Weights of a small mixture-of-experts language model, trained from scratch on English Wikipedia.
Size: vocabulary 8192, 202M parameters.
Experts: 256 experts in each of 10 layers, 6 picks a token.
Training: a variant of Adam for the experts, 1804M tokens, 6882 steps.
Below are experts of layer 3 (counted from 0) of a mixture-of-experts language model. Rows are named up (a neuron's input weights, with its number), down (a neuron's output weights, with its number) and show model dimensions 96-191. Each number is 128 + 32 x the weight over its row's rms, rounded and kept within 0 to 255. Numbers have three digits each.
Before each expert's rows: a language model's description of what the expert responds to; "gets" lists some tokens that make up at least twice as much of what it gets as of all text. This comes from a sample of Wikipedia text that the model never trained on. Tokens count by the router's weight.

# expert 62
Endings forming country, nationality and place words, such as Chilean, Yugoslavia, Parliamentary, islands; also village, municipality, Navy.
gets: "y", "n", "an", "a", "al", "e"
up0:049106231102119084088168183118118126158138108161135112144142113122161105117138131065106159159099180137099066055114061111108163106136101164053162160111115135126119115114148101153206188109117148170110081125128072048172149092077154104128105068141169115112113176127139062115231117105100169164
down0:157164094103141159101121150164096162135175132078130173095111124133131143137120101087131107138168158080100106172072156101131111109112118143156103118175142150115124137091174174114161172150033120122108125102132142172159110177102146156082165116117123110127149104116169200117094168138157076111

# expert 12
Words and sentence periods in political or historical news narrative: partition, campaign, President Trump, widely discussed, long, strong, officials.
gets: ".", " long", "gress", "ition", " campaign", " President"
up0:068167097189060106083144190151122129153128142107157164145133192117114128104140087070116187122140080132079112130144105118067125144142096166120167143142138124116080169165123188101112134152064154174087150150146139051189153105134107090152094166158101128162123169081157126131150152118066143167
down0:145082067062160101094132133186150169145120161145136187055108135150149168169140175111150075129112091115109080126154115124158132148117140118104129162119169115168142082149093115143101103153154141120153071101109146158128125148134147169083093130103117119124145100106131103161122166164120146186

# expert 63
Time nouns after on, in or every, such as month names, day, year, time, late, mid, decades like 1950s.
gets: " time", " year", " May", " June", " March", " July"
up0:110162109149112093112067161142166125097128127105157123145093189081106095139093131103132157137203115076117051147105148146099152093209134172165075150114136103128133152140140114133109121135162129202145190176149143096111144134169113054163088122197099165109135102139153157156162148128154085104
down0:112086128160133190102151093126136114082110137214119139132100113084173172110193124141131090138061169120130120139154088113114101110141123133136099111133158122111194178092088142102175091104040169147107081123125120178113155115129146151092127120106125140130059161119160070174145145115132142125

# expert 26
Word right after was, is, or a in biographical definitions, such as the founder, a species, established, responsible, able.
gets: " the", " a", " was", " also", " is", " part"
up0:138092070098093102100077098127131138143086168108162095163096145104111115136135118095185120079120132113116140079139099193075110155136078137136167120137192148138133135106155132167095134155151125145115092135111094084151190147118175139119111179137137183131129156090128136085135123120121129144
down0:104133126148136094116121117085116121127130101149150103107100120157114162113107138174151100138149054112140101167076076069098099121176095127126126096127083212113067119135153140123167093140119152083137128122168150095152052133082139135133145133175107078109125153068134098120140120092085066161

# expert 44
Word-final suffix pieces like -ive, -ious, -ional, -ating, -ously completing common words, such as conducive, dangerous, educated.
gets: "on", "t", "ive", "ion", "c", "ne"
up0:155131125112139183166149118167120163111146198170092126162131114088108135100163111088095097152112120068062131129081145196122088097103185161156168109106105111166173056180061137160045065135030157126142156107101100136125155103165155184101108094120090154038111181074112136174173164183128100093
down0:163158067162169079123102123079111088107128165170087120163097112115158167103104095168162077102117142106153140114213125113146155149155148134130122122086140124105174154111151119148155183114105057139146147129093145122130151177124151131093137117161144128171171109178104107102123139100127153131

# expert 39
Name pieces and pipe cells in sports tables and squads, especially South Asian and Arabic names such as Abdul, Khan, Shah, Dh.
gets: " |", "A", " Carolina", "re", "h", "S"
up0:107161118152132112199142135072106150099191114155095142123085183074165071084161176161093178098089166113178099129098117094062127143098131124152129170115128137082192136165105120130209086091142152127187100090172101183130112138078160101152094146143098138094142096077069154115147096117150104105
down0:155083137127144123060128118144152170159136085176169086130114036131160126169055114107141126091153097138127124102127127171138138135104134143103158097170079106112078179133166131139104164155142122136154136142169125143172142123132080150096160145130130166133161132088187131149149154138161129117

# expert 32
First token of a sentence, heading, or table row after a line break or period, such as The, In, During, They, leading pipes.
gets: " The", "=", " In", "|", "The", "In"
up0:164097140142115177120135130158131187080079127134183145145150161120133122106148082187129111150038082101099137067163115102136164178113157095118136159124094075151124081146145168143131103114109113143138178132109139146151147125162114138168143100106176128155130194073095062122156109096131148133
down0:138133131117133125109150127148145159137159129100151145180110103193123133132168112149123128097179098109159151176123129147098139125169112144172104109191147095038140115106175127134127127133148085191154107139077123144129096112085095132136088144165174137086125116131146129128119119166111131093

# expert 7
Mid-word pieces of surnames, first names and abbreviations in lists and tables, such as Mit-ch, Majk-r-zak, ISS-N, G-ER.
gets: "a", "an", "er", "son", "A", "N"
up0:126144126168130113153155125147127143116095134073121128112099113129104136138145130119102115109130141145126134139127156162124135169148128139103167117070161103120104129098132132218119156099073107125106158167149134139084127114097091063143103123134178124143170161131205166091097063111155080111
down0:155110122131121163144163102166156058163150154121153104131124071091092155112172141148076154120107195122102142129128169155155162132189168103123121093119106142124126095088108111130141143106059116144117114150123182069094151165102059184092129136123156110139176163127132128124148173093117195135

# expert 9
Pipe separators and digits in tables and citations, such as ISBN digits, scores like 8/10, page ranges, and song-list entries.
gets: " |", "|", "4", "3", "6", "5"
up0:160095150090103117177092073144129155102141041119131128126116078188089114146098133159099161210162193156153100163134116135149106101213109183110129151224099146115147092095158132149091113158153138140131065165076100050064148148080133128116090104093134084112103121137158179146117111094121137106
down0:099073165066153168115110084136139126153130117097082130152191151174146130132142119124116157094146148141108171141096081124111146109201133110147118078200215142093186156112173121161072067106146151163158142150185163085102123100117142130147145099141182080142106153102123179114134107106090111143

# expert 4
Colons, pipes and bullets after field names in infobox lists and results tables, such as Position:, Spouse:, Genre: or Clade:.
gets: ":", " |", " /", " information", ";", " career"
up0:124090147187103115175091150123107146086138127140133116158140103132101078092182064136144129118151146071127130171185123122104171100118187092107105170127115094131111169069136149178125158168150176124099153128138168157151158124110112077145086090098135118159105129159069089101139067084126148095
down0:083134138111090134135127110169111155118155177121151147116153054097144120086117137148158130056179117101148099122125144098172157088104118129147189119180119132109144122110207167133078079150138123131112081102120091124132141133118159130110110109152158164171121110125190144166112036135209121074

# expert 13
Final suffix pieces completing common English words in prose, such as barrist-er, group-er, -ly, -ally, -ions, fift-een.
gets: "er", "ly", "y", "ers", "ion", "ia"
up0:105100144100136071119144111133097104156147168147103118150106164100155081110093084154178125138196158113154107131073134090119189068180137101144169152106158066135116127143108088152166069130090137156144153185125134105169099134133100105155112152151149137119143197173094088128075125076189177082
down0:175181163057117116141079156110092109146097149116160138193116081160120097123174085168115102132140092108123180137149075104158151191098148134058145002135053132131196170096109090111137153120187111089121105209163110142135152134126071190155109115103108092136148109128117175123091146155149122113

# expert 24
Punctuation, digits, symbols and short name fragments in citations, tables and measurements: (#74001588), ×, °, ft, median, Akatsuki.
gets: ",", "–", ":", " years", "19", " /"
up0:199147138085123210067130178127167121145172071164210108066148150145127132149099071100137130078112137162041155120096094099061102103094161189133162130096085064187196124110152147106114196116084138114165170082133077116105134093086123120110070122183113145129078123183131149106145176099134105138
down0:146071162118116152160143182149175061129130133161129113170179108143119204129104129139096110094112116103131076149098117164136045097143115091125180133150143172144106102052095105166066115105110127180155139109105161101093130208166099161167153131126151109160106085137159102103143127143107128092

# expert 17
Units, percent signs and digits that follow numbers in measurements and statistics, such as km, mm, mi, %, census, and variables in formulas.
gets: "%", "°", " km", "0", ")", "3"
up0:127167097147129132178090117143162111124141153122129124161171105173125105069135115120103132165165197093081151064136107107119165139147123130101176151134133149099156095161105125213152134165105114157108117177180114085140170089061182162115127119166081145121129143091091120094102079116165174136
down0:150087123077082129102064086139121142153179125151077103137146137113162133122076117135139149142137133161131095086095115108088160129145131188188092096148137078103154100162129063084133072115179133108130137140149152111097122114131088121116094098127139114180064150143148068157089146120148128120

# expert 35
Articles and table-cell tokens in sports and awards text, especially "the" before an event year: at the 2009 Mediterranean, Apps, Olympics.
gets: " the", " 0", " against", "  ", " /", " 1"
up0:130070209159143120140135139130148152111176096063155132119146150150154066140170108151128133148137167206137176147154148098097112094080135105138147098195094165132140136119119123147134064077099176145090115160151115154107133108113120157137137214069104111115046112134151179122121170094101125084
down0:163181141121108186126158073135122159110129165136157138201141144083097127111115117161108112117115136092115097180163094101089104154049070105113106143091159165124092113102137160122128137081120137108139115160126155137133124142137150126196145125130129109107137087108131130160142145118135132146

# expert 60
Section heading equals signs, paragraph breaks, and sentence-opening words like The, In, It, During, especially after tables.
gets: "=", "\n\n", "The", "|", "In", " The"
up0:201131117144202108096178135159117124098030127085108122117120152153176101127114107142126129100106135165135182125148111076112120116105103170142174116130106170130114168112157082139101110125149103123136152111142136233138152088143123112112168071131194151136109161105107144125131109141087149114
down0:093145092136142153088089115140133132182161153103122154119097165086138171156138102136122133088090141098119100170111128151191092102107119080139215122065136123164121114125152151099159113211127162099180120137177132127104116140126074060164069150106134121051174133131133138144156145179203122120

# expert 49
Opening quotation marks after "wrote:", .com endings, and first words after colons or commas in lists and credits.
gets: " \"", "00", "com", " and", "\n\n", "000"
up0:171109103127138146088079137169125168122092144112096103160111152147134141083184122167190177101093131138150157157137059155137068136160111119145137130121139172133179113119127117072086104138150110176165120087092177105150125124141158143087145173030112064183076082145073189050148113132159104145
down0:102150152129101081153152062195081154109100157119089129104117173104149142117187212133175128105104145121141125189167160093065117130139138112146148087106120099072076089127110110122112140107161132193118121139141096123185062151161164114118153141084210147105067085112151164155163107032081091123

# expert 10
Second words and inner pieces of place names, such as United States, New York, Los Angeles, Kenosha, Princeton, plus pieces of romanized Japanese.
gets: " States", "o", "a", " York", " Kingdom", " Carolina"
up0:182115122134178101109125118135154133085137129152165144146114140173143123152140140127147059125136152113165120183124096127117076177157139113139158128150116167162131125117117114102119164152107184201133104079149064117190134084168116055187130083094102127170089166144159113132195123087089069098
down0:127184128168140156157132127168103103184104139142083115134188118092187132160084164109121146220080149156065126092110124077150074072061115124114126117120150102116120107158131143149163096106124113117193083124133093144117097145150122148101065168165144131167089101065138124102104154141151132177

# expert 34
Line breaks and semicolons closing infobox fields or list items, such as taxonomy ranks, institutions and producer lists, plus some science words like studied.
gets: "\n", ";", " (", ":", "–", "\n\n"
up0:145150151169088157135093157141154091167103086103091145012098104102116133134122134112086078126193159153235096093083100156171107107120128171173094165135145078190138107164165119171105080165099120110182075137116120141138144134090125099103119100130141166145119174097137152134082139131171126105
down0:160146088098132142127163069117080135091095143140118134207169163137144128129185147110147154076140059098122156115131135134063125190128189126141083116154092137145154155101092134132097147149122151087127107176118080162169125197129126159131120158164136117127124136181060162108115102095196080135

# expert 27
Apostrophes in possessives and contractions, such as club's, we're, It's, plus some word-initial pieces like th, su, pred, feel.
gets: "'", "′", "’", " not", " th", " su"
up0:138131148170116076151100137172107090144146117102119076146118132090113113114160074176139127142145128120122132130154106146204162137091100092148160166155154186125118147139079114145122094147112131221102103090162124133130156114115113054140130096165157156133103153095133155075073120073155167142
down0:078134129157074120160156114093072065171137089089072146178174171114123124180110102117139136092153138125143142089075146114101122149128099111157128157102140108133126126103184137146176104086171128156051169137064102113115112119118118156095110100101151100110137134119126125119159047154145103139

# expert 43
Prepositions following verbs or participles, such as composed by, unlike with, pastime in, between, against, into.
gets: " in", " with", " by", " as", " on", " into"
up0:151157090170181119071120100149142149136139169111096112103117131106179129092150133174069123159165156115139093118163091063160123062075121139146172119136141088152154121121136129167078098140137176165128069120173089097169094143125144080133135119139141112152118205169180167140133091148136169109
down0:085117085076160100119150158116160078148105138129151151165129125188158180145167118111142146145138149088077160087110124092082084142101120200130096110116111131093103104107131098101146180115115107085108077085137143143054133091124066177060156129089149130162105112107094148139135143107113137128

# expert 8
Inner pieces of unfamiliar foreign names and taxa, often after M or P, such as Mpanga, Mwanaidi, Pseudo-; also the.
gets: " the", "/", " by", "L", " for", " that"
up0:124125117103126107125110133090165112104127102099131146167142103107119111108123131092114120079169117127126054136144145103074101111149114139143163097235119085202096077181103165135119165113123141090196110169161084102165138123166166138113119158161125159158154110195124104132124143185080126098
down0:071107117106162111159094158108115079108117179103122096136085143155174146157111148120151108160121143113126109100090172171091117147082094150181093123102214170051142131142129126154127124156175108083084137123113169185170164073094141145116120088062141090094152082105165114153056087135133143076

# expert 53
Articles and possessives after verbs and prepositions, such as a, the, his, its, their, in phrases like gave a speech or at his residence.
gets: " a", " the", " his", " an", " its", " of"
up0:105134186107129139115141153095193098107166093162184156085174125080121098115116072107109102116135103156160124133152110123108132120186176113097127130128153080158142156118154101114125063184130155131100114182138087152102132100098109127125112110061140118116165114137108136123119105103077115095
down0:126132123140059163154126169148136085151135207139094099147091106138143113142156128127162108146145136158172187134174158168119137118151084114118097102138164114099110117130161104120143150132149156096108171100103136161121114141129097174101135113137131127125148129144113128134140103134121109155

# expert 31
Double line breaks before section headings, table pipes and equals signs, plus early word pieces like al-gor-ithm, en-jo-yed.
gets: "\n\n", "|", "=", ")", " ra", "jo"
up0:071116135141148091186088102115101111122087172145098142138151146108150139145082138100154087094125158096148100118099133087178104155140124149158106128128193151112122086148098106123090168236129161119109073108146081145115138093138101185202090166003114112133131116145101122087111147104155145114
down0:105104108154127113160117139137096122117125127083071154141124124128158077125098104091127165164145165073153098137144144089201146147126129120176171128107102092159133089138129164064108152167162112148134123104127111169105124126150118128133127127087201090124141137138155153131138118112159174127

# expert 57
Head nouns of institution, military and political names, such as Army, Court, Committee, Party, Corps, Society, plus opening parentheses before acronyms.
gets: " (", " Party", " War", " Army", " League", " States"
up0:152092148112096177178145191116136129100152140101079136139092130200168100104139094106102107089153153102143084152121069168122138071082102155109177141058099145109122107155143078117146170152112193194184104103158105149128112134107149148147121129158129161132130150078102087081135137110182195115
down0:157188088144125130181062107071139151101176116136103116144124152154118105141134150140134120117166159148141087139122157133113155076159176127169082095158141124160144121133166123123135093088143141080002162126166174089120136099118124117132128117083089104131105106206158169134175108119088103089

# expert 58
Name pieces after short stems, such as Archduke, Archana, Antananarivo, plus function words like with, the and joined in biographies.
gets: "s", " the", " with", " to", "t", "si"
up0:087152122127092160156129126174104120084161122148129112187173119145129143117104173126194146133142130197137144075139117102126091141133080160142126167160138111058119103159151099096165132164181108108141136168119104102061132088071111047134110128095134124140121130148122106154117094113173101094
down0:151149163127135107169113092091194107102040103085116190114146103134093124198128135082116117179150099080146163114079159111149109118154166083079163122175102170101100144111137130105107107092090083131093159169109142172160148110114123085155147165138117149167136178174136110141169106169134164094

# expert 42
Pipe separators and numbers inside sports league and results tables, plus position codes MF, FW, DF and team names.
gets: " |", "  ", " 0", " \"", " 3", " 1"
up0:091123174141149125164155143141174096069100105139121093113187123160136166090186101135179089091148108131155146078140095112132141086148123099083162183140164142122134083135118116210106057148157111142173045144126117164182091067061116105047096112132083113120116121073165157131179086104076092125
down0:124118120105113137131194084146066166100140114052078145146073080115109102134139132164125108124156163158162169162059131087132180144177095143152139117152098121143144146108140074152136147108113086175137126146155169147148138109174077110193082116137118117168109115116068094144148115108136135115

# expert 46
Articles and short words inside titles of films, songs, books and awards, such as Best Actor in a Musical, The Lady with a Lamp.
gets: " a", " an", " with", " The", " as", " Best"
up0:123090089148135126123152043154163120109140109154152110126083086164138146106133117138169102168130186133202140133159113082137089161153131113093118125101158183160105153137108122077125158153118164142120115144148122147004119139147194114149105129162141083150104159123138140106167166163132160109
down0:098205125161117144115091102046112086098115133171157099093077142098107108192117108080140146122153161134129114108202134074140117027138155118059134125146062109069181096187176115067160122130141133148167121105167122121102101169127135161145117081082088119155153165149092081120173096131176151148

# expert 0
Word-internal pieces after a first fragment (i-oni-zation, mem-ory, sm-oot-hly) plus quantifier words like every, each, common, someone.
gets: "o", " the", "one", "–", " be", "ine"
up0:077150102114096062114167093137088178163071108093078131160138058110175134155156151099166155128133142115108111112204114108103108111141191119108125158126108142159124145199165128158181069070136155095097107116168131101126142168132150108106134124108187100127104174166135144071108137064104089133
down0:117157148149163140151164114056155171089090098186149132114144163098168154105219111169138111125089150110067092186100096154122132159129175164158121092080110125149129155169094182115098078117139142106157098114092125157136134096088101069124079169129116170207136094090084119141112190102090124111

# expert 30
Possessive apostrophes after names (Force's, Chrome's) and place or institution nouns like Street, Road, Avenue, Field, Brigade, Settlement.
gets: "'", "ical", "’", "′", " Road", " Street"
up0:137125094113137095085140157100130133093144172116152096200137154109098124137107174104066069154122109145142135066159139098119148159152146153078124155105126114077120082191137072105119120120131134093087125143146192086125156191082112130134157100144114083140137100133149127124081092120168069105
down0:115094146119125082154089084189115124095132169128123124156070175164108166099128173086122108064135128126130161133171110089150105134107165056070095084161117120156071172134126134138135175126137138122100149130140162050134082096129022130151076111139154097136158160142085112101062149097130106200

# expert 28
Of, for and the inside titles of offices and organizations, such as Minister of Foreign Affairs, Church of the Holy Rood, Center for the Arts.
gets: " of", " for", " the", " to", " on", " at"
up0:172148186122083157167123072142104110109173074110104093173122108155178124123138115147155124165049108150134147106100116119184094122189093211143147127110182155113150043121152178178142137123128171147064151080099080130144102102132140130161094096061126106061145138068107160109083146136145125136
down0:165094138084192102120139133095112145090093117101128111111120138194094151139121161147174168110126073134180110161134159088122139110105102097118093119128133115109085135113093173170112130143131131149143119136129093179121161209121087103174127186119124114146092157144125149164155177124083104147

# expert 38
Final letters and pieces of Arabic, South Asian and Turkic names and place names, such as Abdullah, Shabab, Najah, Muhammad, Khan.
gets: "h", "b", "d", "l", "r", "m"
up0:115156084124091122147153107133127098130122113145114152199100146052116172037151081112156106110149117100171104140130123158153091125146125148188189119088110123163144135166150123154169173090113149110108147159138065085125105121125091121133099174097111169072104135117147155157138050169111113110
down0:128120133116127119207150135148167136163110081182170157133150081094122090145089182129137132159107101141114158158112054104150113152116146135099132058193135159122057114141129130164100101093128126177142150085167154047168172083135096127191107055161213123163162126079068094104117189131091125100

# expert 21
Conjunctions and clause-opening words after commas or and, such as but, which, although, however, others, especially in contrasting or listing clauses.
gets: " but", " which", " it", " he", "\n", "-"
up0:112147121141127109150121133130130076103147095107137144079135149134161135123134104138157158170155145077083098125132159120133157058087171145123168179145105133141143104205130128147134160156051174192150119145166079138173150137100049118127104066217094108128148153133131172107154118173138135159
down0:162117119172138153135148148154131115114093126133084055031124110139110202152164139162151172105150136185074141114151185171113061168134085145087135111116143124113173104109083097074133130098101161137084140132140101128144162131124090146102181171126110101084155082111120133139171135152162129061

# expert 56
Numbers and punctuation inside geographic coordinates, and colons or commas after infobox labels like Place of death, Location.
gets: ",", ":", "W", " of", " /", "E"
up0:197086123111179132149160152104092080117162147106146128160162101127135114115122168094186203134133135175163052135098090168079187102113166179188052186065170087124111107120119168149142107137145177095108120109081143113099096145103123170120097164101146149102133085075094129118121079141118109142
down0:050096128151165124121094108172092117154131183124094096166159138085136080153085085104217116123136116128104170128132144117130164076173048108116175128117135116165170144136131099118160141140138156084104112125100131149083082127126066127126189139114108097134096152097196118158131098116092114117

# expert 14
The word to after verbs and adjectives like decided, able, estimated, opening an infinitive or purpose clause; occasionally was, club.
gets: " to", "–", " for", " was", " him", " would"
up0:148115119126141106156144075104099179104185069137102081126111056076139085125095102134200148133126153069135067100157163121180078126114079153107131193145077177088140095083151124237139124146125097080157119181147112191149158111109173135143129141079101138055137095103127106133181115136130159111
down0:115116176124159154188081093168165113190127090133136129103112098130138142128190166139142101171139132127182157051103137110122146115151075132169122104138160063133100147175160182102093120149138122157093140121151087094118136139098116183121097175110103110126070137164075198165134134050167164147

# expert 41
Closing brackets, pipes, dollar signs and backslashes in LaTeX math formulas, such as \right|, $, ), }, with occasional ordinary words.
gets: ")", "\"", "$", "|", "]", "}"
up0:110088181148150105112085089186153113107103169153108180118120047161112079099117103104124141151084112124136120078117099123112148146149107084170153125083120103132130044114120101099141103148193171140154152079136123089144130100098085163148127117129176161115032140185117127158155158100156143103
down0:142142155132117145124164151118141141165133087124124099146127101131103146114166114094121110135119131135088084100186146120146167134093135141139081169113159167169070128143119136171128099192153146096068169081072167171216140137133144131124179128109163123093083146095129113088143116087153151143

# expert 55
Words describing places, land and buildings in locality articles, such as ranging from, entrance, local, land use, hosts.
gets: " in", " at", "ing", "^", " local", " on"
up0:092121196098127099131088073093119129105150064081118201167164161069142121124152096108134140153099196117140143096131103103141106139109097063084153170092133150086114137113152169091131115153127143152117159106149110102168124072122157122171117148095132134114113139113151144105150117132056131118
down0:094069098188091083129125095154154130124141180156159150118141115154114106091133201158120087139154094098139053136105063138121066148171177113120099154147108143162160123108131146172113122203129116123126149134177157152193138152092112085121153147129087115143137153175070083110137119163145166078